config.yaml
n_layer: 14
d_model: 224
n_experts: 128
experts_per_token: 8
d_expert: 48
d_shared_expert: 64
activation: "swiglu"
moe_layers: [2, 3, 4, 5, 6, 7, 8, 9, 10, 11, 12, 13]
router_score: "softmax"
normalize_top_k: true
routed_scale: 1.0
balance_loss: 0.012
balance_bias: false
router_bias: true
shared_expert_gate: true
init_std_router: 0.0113
lr_router: 0.0004
n_head: 4
n_kv_head: 1
head_dim: 64
vocab_size: 16384
norm: "rmsnorm"
norm_place: "pre"
norm_eps: 1e-05
positions: "rope"
rope_base: 10000.0
rope_fraction: 1.0
qk_norm: true
attn_scale: 0.125
tie_embeddings: false
parallel_block: false
init: "uniform"
init_std_qkv: 0.0361
init_std_o: 0.00638
init_std_up: 0.0361
init_std_down: 0.00341
optimizer: "cautious_adamw"
lr: 0.00189
beta1: 0.95
beta2: 0.99
weight_decay: 0.05
lr_head: 0.00671
warmup_steps: 308
schedule: "wsd"
decay_fraction: 0.692
decay_shape: "sqrt"
final_lr_fraction: 0.0
batch_tokens: 65536
seq_len: 256
doc_mask: true
train_tokens: 482300000
steps: 7360
dataset: "wikipedia_en"
Below are experts of layer 3 (counted from 0) of a mixture-of-experts language model. Rows are named gate (a neuron's input weights, with its number), up (a neuron's input weights, with its number) and show model dimensions 0-111. Each number is 128 + 32 x the weight over its row's rms, rounded and kept within 0 to 255. Numbers have three digits each.
Before each expert's rows: a language model's description of what the expert responds to. This comes from a sample of Wikipedia text that the model never trained on.

# expert 16
Description: Noun-forming suffixes and common nouns after the, a or his in prose, such as ations, species, evidence, conditions.
gate0:116187125162104125182099079130107168117140146107137142104167097146127155136143170083113107146150144090106087130108111142093129173153161113155094108128152148154088137107130200135109036151097066087114168159074129160124158114147123157163120147134057160128133106115185140139086127125039123193136185108143105113208157175073173177142217158137
up0:180050095142161128090111156134127064126154099093128133166119165152101069100084086140080184158136059159162151134131105117153123103159092110088130158135073110114164091106149060146139240107153156184129108109142175095125111168162075098076115100156145103098137149138065135118164115146180092083115085129128164115072080107185083091155066118103

# expert 56
Description: Digits ending years like 2008 and 2013, numbers in parentheses, and acronym pieces like DIFC, PS2, JPL in tables and lists.
gate0:074119105069138145150106137067197050138099150168119107117131175107072136133175170141139140119111181142073153175078155155133167119083104162083083150142136154133143122200163128087127136145113159091125184156146099131138154166127096158179158132179143106149118170111167146127114117163130145091074153141127115189126184131153180134057137146190
up0:109119070091151112095099120125146100103144118133109116147116069111118183170198074127118139116125203155143074152099146124146115124111074127062123062116102132061068095184188183095072161064151113137136151104086144175102087150129118145158114121116136069159140142111122128103127130134146131087056225142107122074158134137187133166126044141116

# expert 39
Description: Words in album infoboxes, personnel lists and filmography tables, such as pop in genres, backing vocals, Role, top, signed.
gate0:080153099136124136133139204086169148123117161152110129098148158126108124113125121162132083113074171169157110116176148165082117061135134120143089118130108102135101174117222140167136094142133117157138141131122102070118145117153120116097106053156166014132173093173119113148123143137099070144141151127147162099072157109129167166164061127160
up0:121120164203209139143104110149141146118089085069118081118152118132176168132171125100119169077148048083105140123099056105131148189107159162071137120096145078092116108127057143130158147104094150109138100159163167205101157127144162137058138154062138165099085120119096126129143138140195183140121138120090126135156085131165087161090138113098

# expert 62
Description: Decimal points, numbers and name-initial capitals in election results and data tables, such as 29.4%, 103 votes, and which after commas.
gate0:112085103141160093142179146120173137132118147144163090164092091128091142100110147092105118141092081147099136193115129157118103144138132156098094179128093084122141113178090154100119157120095152173133145141134171139151113098116138129089157109071157092074133088118088099114108125114113161151185115112079094154116133159120092170090112133107
up0:141106149127178102142187091137133158180107061185162090146096122116119132153142120171193095102091144165101145178172163135130120143116131122124151128117128113107108115108101126106144192092133094143153124151091123135149126140150096109070167117104107154107031165099086150130086135133103099124168089102123084148117177166118102147149117199128

# expert 22
Description: Letters, digits and symbols inside designations, coordinates and times, such as asteroid codes like 2002 GM, minute marks, km, and slashes.
gate0:098145144126120107101142190122090116127113135184134086112184127136151170100098193055126170132142150115116168175119146125060087116130184092126107191117089113184097131113162128128096085165117169122096138105112138176156160087082134169153060117147095142152162126115178106150135144137152137070155144157120082096136094159148135132114110096116
up0:059092143127102099101128147135213145099062117155136063136143108110085156082064121107154104085156134110078147119137182110103096145141165153176173206145138114110096130123120130138082103106135195139099138143137065125103144094137173105128060124183125130112189109120108105130113079132175152166168092149156145094106154114165119139165145152058

# expert 48
Description: Later pieces of surnames and proper names inside table rows and rosters, such as McMurray, Whitaker, Wheeler, Mind Candy.
gate0:164160106159146166094089110049110093103134097221137136172115116100108152166151124146080136159102163084142136109101150102152091056087132151057115144121182165132222123128127110137141217125137130169109114151132142105142131120112121096072152139140126093085146135167160184118149173128131154071077127144142130142061127118115093152122089205124
up0:144105152155157123102094129123129151098179088130123199092103153142048116087114135114154172116120160137084177128138129163123147116083141176175141099125091133140069164155146108089126133092174117137134143136157082122085149190110058130153081074112165135127142118110079116077129207190072098114091099160057082174164125123116078230121155119135

# expert 5
Description: Middle or final pieces of proper names split into syllables, mostly people and companies, such as Tenn-ey, R-app-oport, Her-ath.
gate2:127117158139126113128128138117118158111135184084161108105158114158169067164116155076163131119141088051180113120123068112157058137085133171178158190111098076190134116086130124121161159154067139099140158153154169100172125136143136067172122147084099107096176068130139145140158134071169116161156143061127150113120051094118112121092175097089
up2:119114146204092094102151140148098132165110117114128131129138194170099133117219136139087139130053167175132091127068113154130156146136078131125051203111138132112161094108085158170201079144136135172043128178096155176128129129118142114118160134120170094152169120150137125156157118131152145136091117146159142103202096136120175126103084187132

# expert 19
Description: Numbers and pipe separators inside data tables of election results, football squads and sports stats, e.g. 1,598, aged 23, Apps.
gate2:088121103123104132092092148148127118102109066093132163084162144063139124165126156112118104084078162114152052168106085080135163170164129116128127102134146144122125104202116168176117104114103103160129193076147152098143190116090226141149184125126083108083125119116133152134196144067133127104134158061092179143151127197133131110142113161157
up2:106145159136114156086145101152075075146085127092124134045136069121154107175111165142138180172089174100113022112105078084093145152149119115096098119154152153147125146139134154146093154102134116121129131166158118125113106137137150184132161094136119164151135121179187114096138074136146093131167128075148168137159128107146133098105140183116

# expert 49
Description: Digits and numbers in release, album, game and sports contexts, e.g. PlayStation 3, 2013 album, $850 million, counted votes.
gate0:101133099128142123084133150102194114112139083152126131113212141148146146121122156117142142197135130132176104163141131145110067122107187144125142209135119094070125062104139042194141123091154124141137181102187142102115161144082117111090188166110132077122136102128113101110177181103099153081096148029067108144131162152109120140141141098108
up0:094127050099155149078132116099149112151145107152117081100207118159168169089176177118126118142098133095146117084084165165134115099082126147176156137145128094162149082067144118126155153101105143105131133062127112126179101190062118122074185133139099105130122146141129158041182169092096152117115141116095071174135139107126103127114161120144

# expert 40
Description: Common function words and linking tokens in biographical and descriptive prose, such as a, and, be, is, of, and colons before listed children.
gate2:140077157125138107147106122113137157132192100066082108106133162188159149201181126127190142136104120151113115104127077116164116144159112105132134152076131168159078173115191123133164118131148123161118093136124156128110137166123139150138088109104097158131174091102139129116141038159183165141141092081121139119125051203163177141135106045162
up2:146163168178215101163108077128111090097128118134115116112140100155125126141072116147148137126148141217181159087153143086122112126133128152082080172127140113087201154141110162195119114137141164143112131131158141102133156105125086080069148169101137126117090127168114086115119127102085112104156053150133148150187131174141115138095151099119

# expert 3
Description: Single capital letters and syllable pieces inside proper names, especially foreign names and places, such as Mass-ur-ius, N-osawa, Clachnac-ud-din.
gate2:084172147179122078065148175126133154085147153123127117072150169074155170131115145142106129153127136074133110193152139124123087139079125127175115104141104109068161133141140063149114129169092072113077140099156136129178125169097118076129148100088111094079101118136163118145093144068135130074167137118101110153079188092114121167085103178101
up2:157118087195175047136176168154114115123204100139158182124163121133056091124091105101164169137033100107164149174140138181148100101103138188139196089134122140098130120133138143102210171138152138158114147136138127129126172092133084087158140148089092110132129088198135096157127109112107155114168129141042115148168118159119057133068105161177

# expert 53
Description: Pipes between cells in the middle of numeric sports and results table rows, plus semicolons in sequences and words like only, just.
gate0:142160114132112100217185156149124120137158101087154118181136165130087099088174080104134151124077129145068185119124166131146126113069142162070117152134120099089028094131123127124142129119145153147195152083128097136165092117144105111175133121194059093130163110137073146132139078078140149085092150143172123132182159146151109162090055127157
up0:147122124132132128174189129081143175152158132114127165161106133165060118061111121141112133126132171135078161124168215121145216115127115118065173166146131131157133129090127125075125121112119131128190101179106143097185108034119104124173120068146092060114182127163070134138145116162107143092118136147158144136178166151111147155127035100162

# expert 54
Description: Blank spaces, dashes and signs in table cells or before figures and years, as in empty election-result cells or " 1.0%".
gate0:160116134161104137183142116134074136134169152123151160086176166119163104088101132085114102146092157170059170080113075135101176170139128068149122142106107121160108129093104121136128144153143135131054141115165092043105057115112143106100071096085137109154116129073096156114121192136099058148107095102167104183109111123102093088120093125088
up0:159107088122134140175159149114158121129154078147144137130117147150137111056135087157121141144104169151110182132079110109105179136147100057115126095125171140142141128115136143090173114093126178106069136128107095119136121053134104148118086071103185048170060168116135192118101165081115106165175142153181154156074114124160116127118109212103

# expert 0
Description: First piece of a word split into fragments, often after a quote, bracket, heading or hyphen, such as Premise, generally, Pre-Fall, PLO.
gate0:153174165085152119084122097153113159062153143135110134104109171099133122132125108091174114166221127069177095130103125111196118109161184166161083104117185150146122129074091090144165156132102120115182126073057133122150081087166141140142130182126144158123147154088149110101135167110151127093152128116159191159140122104131113116108136189111
up0:136061133175110136124150141075168162169114131151099100150076090092163133132122078151137096085090181110084176141156179163095077094148116160108153148166082147094066095148125189144098126102158165115048139193125111153159171175105128127121084132120109164149143113146102098157089140171099106139129167147122071144148143179131130143132079104175

# expert 13
Description: Sentence-final periods with paragraph breaks, heading ends, table pipes ending rows, and auxiliaries like is, are, were, did, would.
gate0:122135148145111145105139161100131102075103089134174155142148165121100105124124092180172149136094076144042116163151139137094074180131078162115202201105101124132126130118181129136116142151142107169192134146078152217137184098065141132133086156130178143064116087121130118119185131155105110114163200103094149141102121155117184096099108168157
up0:128133157102085089109121164139096190113078191155115109151115107123146120123143171066142127127167153115104085108096149125145073170120108164132116192155123109089077153113149114165130059158116131101084091124155076115122148134081147164166100105184089116143136141093186082092179097157132048134130126100150136101139110090179113123173113089113

# expert 12
Description: First three digits of years such as 200, 201, 199 in dates, tables and parentheses, as in (2003–2021) or In 2006.
gate0:157130126134072115098090145132100149113158122143127180105153115139104117147076124114103096151176160242171152093148107110097174128132155137099054059121076130076100149118110059151091126162092128080141123174113130094119140107165133105153121156156167109141124132124115087152104130078167077149198139124130128128113114111088108192142117117130
up0:140087153113166147128186114152165145115106102133136114140142128133122138087114109154166130080148146058135100170130160149153098128100111168184113156103136132117108100148171174088170117133185156131109151090126124183129114149122093151124118106135085157095189159101162138121139143208088150086120133107118155096105138142182160055148081128098

# expert 15
Description: Tokens opening values in infoboxes, award lists and stat tables, especially All in All-Pro, plus digits, dashes and Label.
gate2:109120059057133155114094155069136133092205122100122135080125121118124135167147116111163101145124185117161178112167138128117093067142094104105116136217114119112167103155132097084091134119144156109127146109141180137144212111131091122172159150156088141166036121126113132112161167124114113058114153144100166119147125196139129153108083084125
up2:093099106124161140117163084123123149140154127120141145101110094056161159157115190171124127167117108104114151116079138157093115140156221104148181174127146114062067144123125196067118121135173118127078117119097138116108155161161167126096135126087109163136062146089162140149087103188163114109113068136117130123165157148157095119085183150097

# expert 9
Description: Opening parentheses and first words of article lead sentences after = Title = headers, such as (stylized, Authority: (, The, In.
gate0:160120125104112115136087162142182135117141124109125111109150152137165084100070160138144065132130113132197147112143071147130151134185126154116099156138110140143107169124127170149110123109110148090117087108111139069107175147138127152100159170110172161131087132130102123195102143091131123180149142154190090113145125124153221104137107007099
up0:197097150100159115191126168131184078102116152142073091132110136168116146163090121163181122107114077083155135099120037135165106130149172112121119112095148104112135177122071174136105132124078126120133087072148138123121144159137065159124102189113197126142088134158167179144109139108149144171128179168119086090131140108146185115121141104130

# expert 45
Description: Word starts in military and naval history, such as emb-arked, targ-ets, refer, plus short prefixes f, t, re.
gate0:151101148118139137136129157090152121065136144159123118125163122151153188089133115202126120151137145130186154115153118132135139112115086111099108174137089138094140081131158107125152082157117133110134130129188129064124127132117048164143145139153136091089136111129126086119151125124114147123127114074107117187114090082104159183056127127121
up0:156049159119072157128148149098126118084139153186093122154183112138199152135128141174086092098144174129123176093128069118118127100102046048149115174131139128145063118133135111158132106122107167073119176110178112114088143106111107139147103150130131129087123129128116088090178176107134119074145111055149104153145123127101120172114141118093

# expert 1
Description: Commas, closing parentheses and quotes ending a name, title or list item, e.g. Gumnaam, / Leone, / ), / ",.
gate0:153109119157192155162144087160142196087145130166138120103133148132125158165191097121140112123118127104164104170136166187182135115122090133116091095130119197178157079209117078149138170184122135160123152100151105095092076140151152083151156102105113042129154152080127160110130116099122115131121162151129111130199131114158115133121143142111
up0:100113116149105124098138108169110146110195054136109164185153086169097127113110095114188135125142122161137171116168136138120097163070087158185157053074170123074066165127147096076178116158215104155153148111112116048070133158135097112148127156072112144058117129177116096117140124150130164140173090082161110106135095149155123136130101114162

# expert 29
Description: Content nouns and months after the, a or of in sports, politics and awards text, such as football, Court, votes, April, and $.
gate0:134113157146130087154209114123070096086137151129167175153158137109199130106119179087099130138134091135176165151115134150180122142134127121108147130135014143104143141098126127136134139129061119113186097112119141086129150082147142099111104102114122156106120129114163120132101046105138150099195044141149128164210132099150098134128087102077
up0:098121150132074112141085128115135115140109080098081192113121137156144151112103160138114076074157198197211143136128153088116116150105180143150096112185059073170119188152147119155134125075133179160160183154148152145131136111126167134110149112076125100082158102114136113163141152122127115190167117079145118082112118210135176111124177138150

# expert 33
Description: Everyday nouns and adjectives such as time, two, new, early, single, original, often in infobox labels like Running time.
gate2:145159153142144121138186090157160164088135133144123190103131157169140162134086148121135154165105086127123193110146118101086105123145176121183133092134135120055135134138174089177239160144160118164127102083164112081095116118107091060108124171130135119114077090124091116177125115082139128146119138132086132090090118102136107156128118106128
up2:109111109161072120127113109141113092132172107076121082145149099118155140115137116134102077091131158114187139130162131153167128124187117097132127092154115164151145107108121170122097102188138157062148133132107119127203152130163160176159143103124140126151125170080106124071074124181055107159166114107097091101131151153085140107155217141126

# expert 36
Description: Stray capital letters in codes or abbreviations, plus commas, periods and table pipes ending cells, as in A3 Motorway, TAK1.
gate0:142106103158082131079138158146138124137122077121100124094124100135137129191113187106130135119163146048183054173081103110118116099166087120093126150134137086138151087137152117117119104098131081107112118126132105139059138182109091161158139200116146154140138103185150115123130134163145141114118135110101073194060151149154159116141116126117
up0:121171166106131116149142083113167137125145111101192105100180165105107079120135098091170125156103070181137171090174116090088094142148137101167085103094098107090125144072172119150128072118118174156090139182171125109124203126117151102112105092139116129048112089123079128129143143056139142113119084075188160117180093115130129134163122136091

# expert 63
Description: First word inside an opening parenthesis, such as (to, (as, (in, (age, plus prefixes non, pre, un.
gate0:104162079187119103055142137142067105076173085095132130100139066083071178127122122144134169162074139121073079133164108140107165162068129089119136143132152113137141081109068094082147108101178104110157138111130112170181147158124121161143091114108098104113099134080146099133157103137090112095155098130078098131106135115131115161110174146109
up0:070131154102112159168155129133116158164128156183179107114144119109115130198163181091130076142114121112080134181133142148153116205137062147159171112093132163081145148123119166103182147163138127069065136108149025136118118118148147161159142120107160087186115085142140135132123143115097143133104123099180095128195160156155109091125123153146

# expert 35
Description: Digits, numbers and colons in sports squad and statistics tables, like squad numbers 13 and 6, times 32:02, prize amounts.
gate2:146122119154136099110154152163116100077034181171161147119138159139159134118138090131157087142085125123138121041162108081154079082146142160135124106122116119100134124148156147172104129053143118165184141108133124136129120082075152072195111128117140080116199092166075106135181181105106165093087101100083149117135109141081156163175087128127
up2:053098158125072120164113166169179120192176092105132106145153145099090144080132201145085086089151121115148127195161154086123189157154156109129145176136125144172121095117168140117081147164126163144103158094106099092148158126137119176129123186180142150134103187151173159150081168117131050157118178189161127160149172113147134099086155190142

# expert 32
Description: Word beginnings right after an opening quote or article heading, like Chinese after "= Name =", "well-constructed", trans, plus and, of.
gate0:128106164136148099106154195134079145101215118124111147138143078184120156123117089198130155117086171158103119139147132138152147126124159168145154097101155084061099119084135157072135142134191111130118173146135238136139082118090135060143134110093198111135141124115137122157138155141160074100121116113108123081068132134148081146124115093147
up0:106109152123110130081121148170079167127207120096124149127132045156110157136088085134146123049172123213119102113100097098127176174144174168143132062113145104081091177114094108097085148141161080144096137155051198130115092154130117087141150100060187120125189120113159106145099105173148046111111133143135091142076157153139103106144137113096

# expert 41
Description: Main verbs and participles following a subject or auxiliary in prose and plot summaries, such as used, found, threw, indicating, considered.
gate0:135149112106123089128209118113159177139128148127169125145202097111118134178120126112127173174082124184136142131092101107122141145163131118115170092139188053108110130090111157128076135085137076123120128151060101139119065098132144133171090151130106118116144164130169208164149137073166129096052122110106127152193176122154079101094161159169
up0:137122143142116188118064148156087068099090098113086130096062149127130141082133152145123116095187160097107131129164138171101165091069137087147110174139116180149133094185160101142097132180114161131142122115175140168148213124158112110093161133107153139161112127065121056062103131141142119132147137147132156106067084095125146159156098127060

# expert 60
Description: Capital letter starting a surname or name part, often after Mc or a first name, such as McFadden, McFarlane, Fathollahzade.
gate2:064124102133143051115188153140114147163107089086179058148164102186135114165145102088171122091118147182135132132131100202114113151156141121092108120150070136077083128135076139135114105123140168077116104097164141113128123132157098148104135084103108113105094096142066076104112092127141141182143126143131103096194070111097138114114129132093
up2:096125077174102098105142129103131147130140148097165108134128172155145063158114075164072109126140157125112108144103100162159142116184127149132134132191090124160174141113086104129067043140192143129071105178105103123136166165175091127204128092182094121146132131146101130114086150144151177176145131091133156187178101171079132096052173106127

# expert 25
Description: Last digit completing a year after a 3-digit prefix like 189, 192, 201 in dated prose, e.g. 1890, 1920, 2012.
gate2:164115149088170120115072064127203126121122117107078079095155094112181135109113178150136110087173145145174082115138141131172147128072176078115109111151140103093169159147154068104157169154162155129138109197121152067151121105122085141082127160094057186135171135150150126129142146172094135135107162154131127058183153149154135099154064082059
up2:108084157094172102136136110116141179127130197156127137108087118122107123092128091111125108186107085136166124081152139154163164137111090077079138108100116170143127120128127090076149196182141128127157104178214180119125098097097065163125091163078136125115187079097172080106158113167136168159133146125118096125115083159117136083129089149125

# expert 30
Description: Country and nation names in location lists, results tables and captions, such as France, Romania, Netherlands, United Kingdom.
gate0:188084093114097081097157126156104048125132107128057101147175086178054136128094071127124124125195156152185143129061083107131101149122170132170170092088087190045125111147097089093146102098126090127129159152134138109143109176105093162084185118118150102085076145163088109177059120108157120133205109119126145099079119094130138091178174093152
up0:103143129175165141197136111128137172121176166109117120070079138092172110131136181138161131146042132093089159111151125151125184125153119111087082150172157081187095139126189182156167108107163202125173116130103154155085111119142152138150034114120103106119143085078127099075178086123072132161084156118095150150218057185161117136099114135108

# expert 52
Description: Year pieces after a preceding year piece, such as 201 or 191, and words completing titles or terms, such as ational, lecture, comedy.
gate0:187145129143089206077125155112175133146088074155154151138128111086145125173135116133165136134150109135105080172111076136114146122091164110074164169153102080144120114146122098082129158091103139113104122112198117122132155091079161134167145152109076123092119153122109124118100141070168144087136156100128193079159146122164096146141120157154
up0:168146201170147127152124119090103140111086116162147155135145116107130160148093104127115137107206128129137139167156099094088149130123166140084111177147125116119135115128058134126153118128166119175151083193176172140115160158092131139165161159158109148062193155144184048141120120155121145157127136126109113105183110192161133161136104208156

# expert 43
Description: Colons after labels or scores in infoboxes and match reports, e.g. Capacity:, Utrecht:, [10–8]:, plus degree signs and table pipes.
gate0:169130111095096177115126130134126112101082110153095098112105134116099123138083059082188136108131113101178131139178140141164137119109071104080143138149114099123121123117091146135122146104153105143107101118170115095141096119130085115133201148155118119131123166053142142156075161096129111084135186143128170100108104138152170113107163115119
up0:136135114098155170196148131117115149146120105129193188176139128152118094001162152126080126167094083158173175136123108092135200129093109147072123127073140131118145176131109179109125173070125122099127142094090091128160152145140138137082126099154163062137161121145123187141153067118122142115195113123130178236100154142108148180078141103143

# expert 11
Description: Sentence-final periods, question marks and paragraph breaks, plus year prefixes like 199, 200, 201 after spaces, dashes or brackets.
gate2:093126097094083178142119153123123111123153111043159147107116140171081114115145111170087158105107189136102183144145163105135083175137131155109143109111109180126125146121146176126146138169119154139134135133144145067136103128085126116134172204095109136140175119154102151120103123063097147103123150083116201140149133154098195109159118124080
up2:141124045092127155147138172151123140090132133084170098136109144180123134098126067185102142081126212139153120062126139080122153121140133071147205096096110159123088150131099122076138114134127172160083145132144130093092135126092151119149069110088046147189116120127140087156083100078110110104117093131122158160184125140147134114170075119092

# expert 21
Description: Digits, pipes, punctuation and uppercase codes inside sports results and chess notation, such as ENG, ITA, °, 18., SB5.
gate0:109160152160148128111146155094174037116150087099121099142148134123090148159159170200132112111131125150113101090159072176119178090147086131099137161117102106095170149115130084148171086110121121162129158116143129093109096111112152131114111112102155085132169098069114110123098136109097115104129110156130156174168140127192109161185105136202
up0:154126138100137156195129073083153102093169131116155117168159100095147068115166151135091111095173127136148139094122092187164200128108112115097075154148156107093152143135115098102160127127072080182131155107142117107102129150192169143074141079148145109133136155026107100184105135110096082138132154135180150160148127126133137130137146147136

# expert 58
Description: Bare space token before a year or number, as in In 2024 or table cells, plus ordinals and quantity words such as number, second, total.
gate0:117137114140089114167127137094110127085110087163115104172160117162115150126150150075117096139131122079195110120140142067150102128104102137150152152124115108156120123075188101112129173151127161154148128157116172114100123154147115131150145159174131129106101115134099141153101127122152116086127115114164145159117143144129140152064140132121
up0:118078111146180122104134115173173093126167187100195160088122136131124098098119104117083204138134138220067105132111141132108150154133154129083145143127132142098106084125123160128118115100111098131068117122139133137149140176149102120104109066076126096135114158100125103158156162140117111150094150134128116131098102122132127084169143166121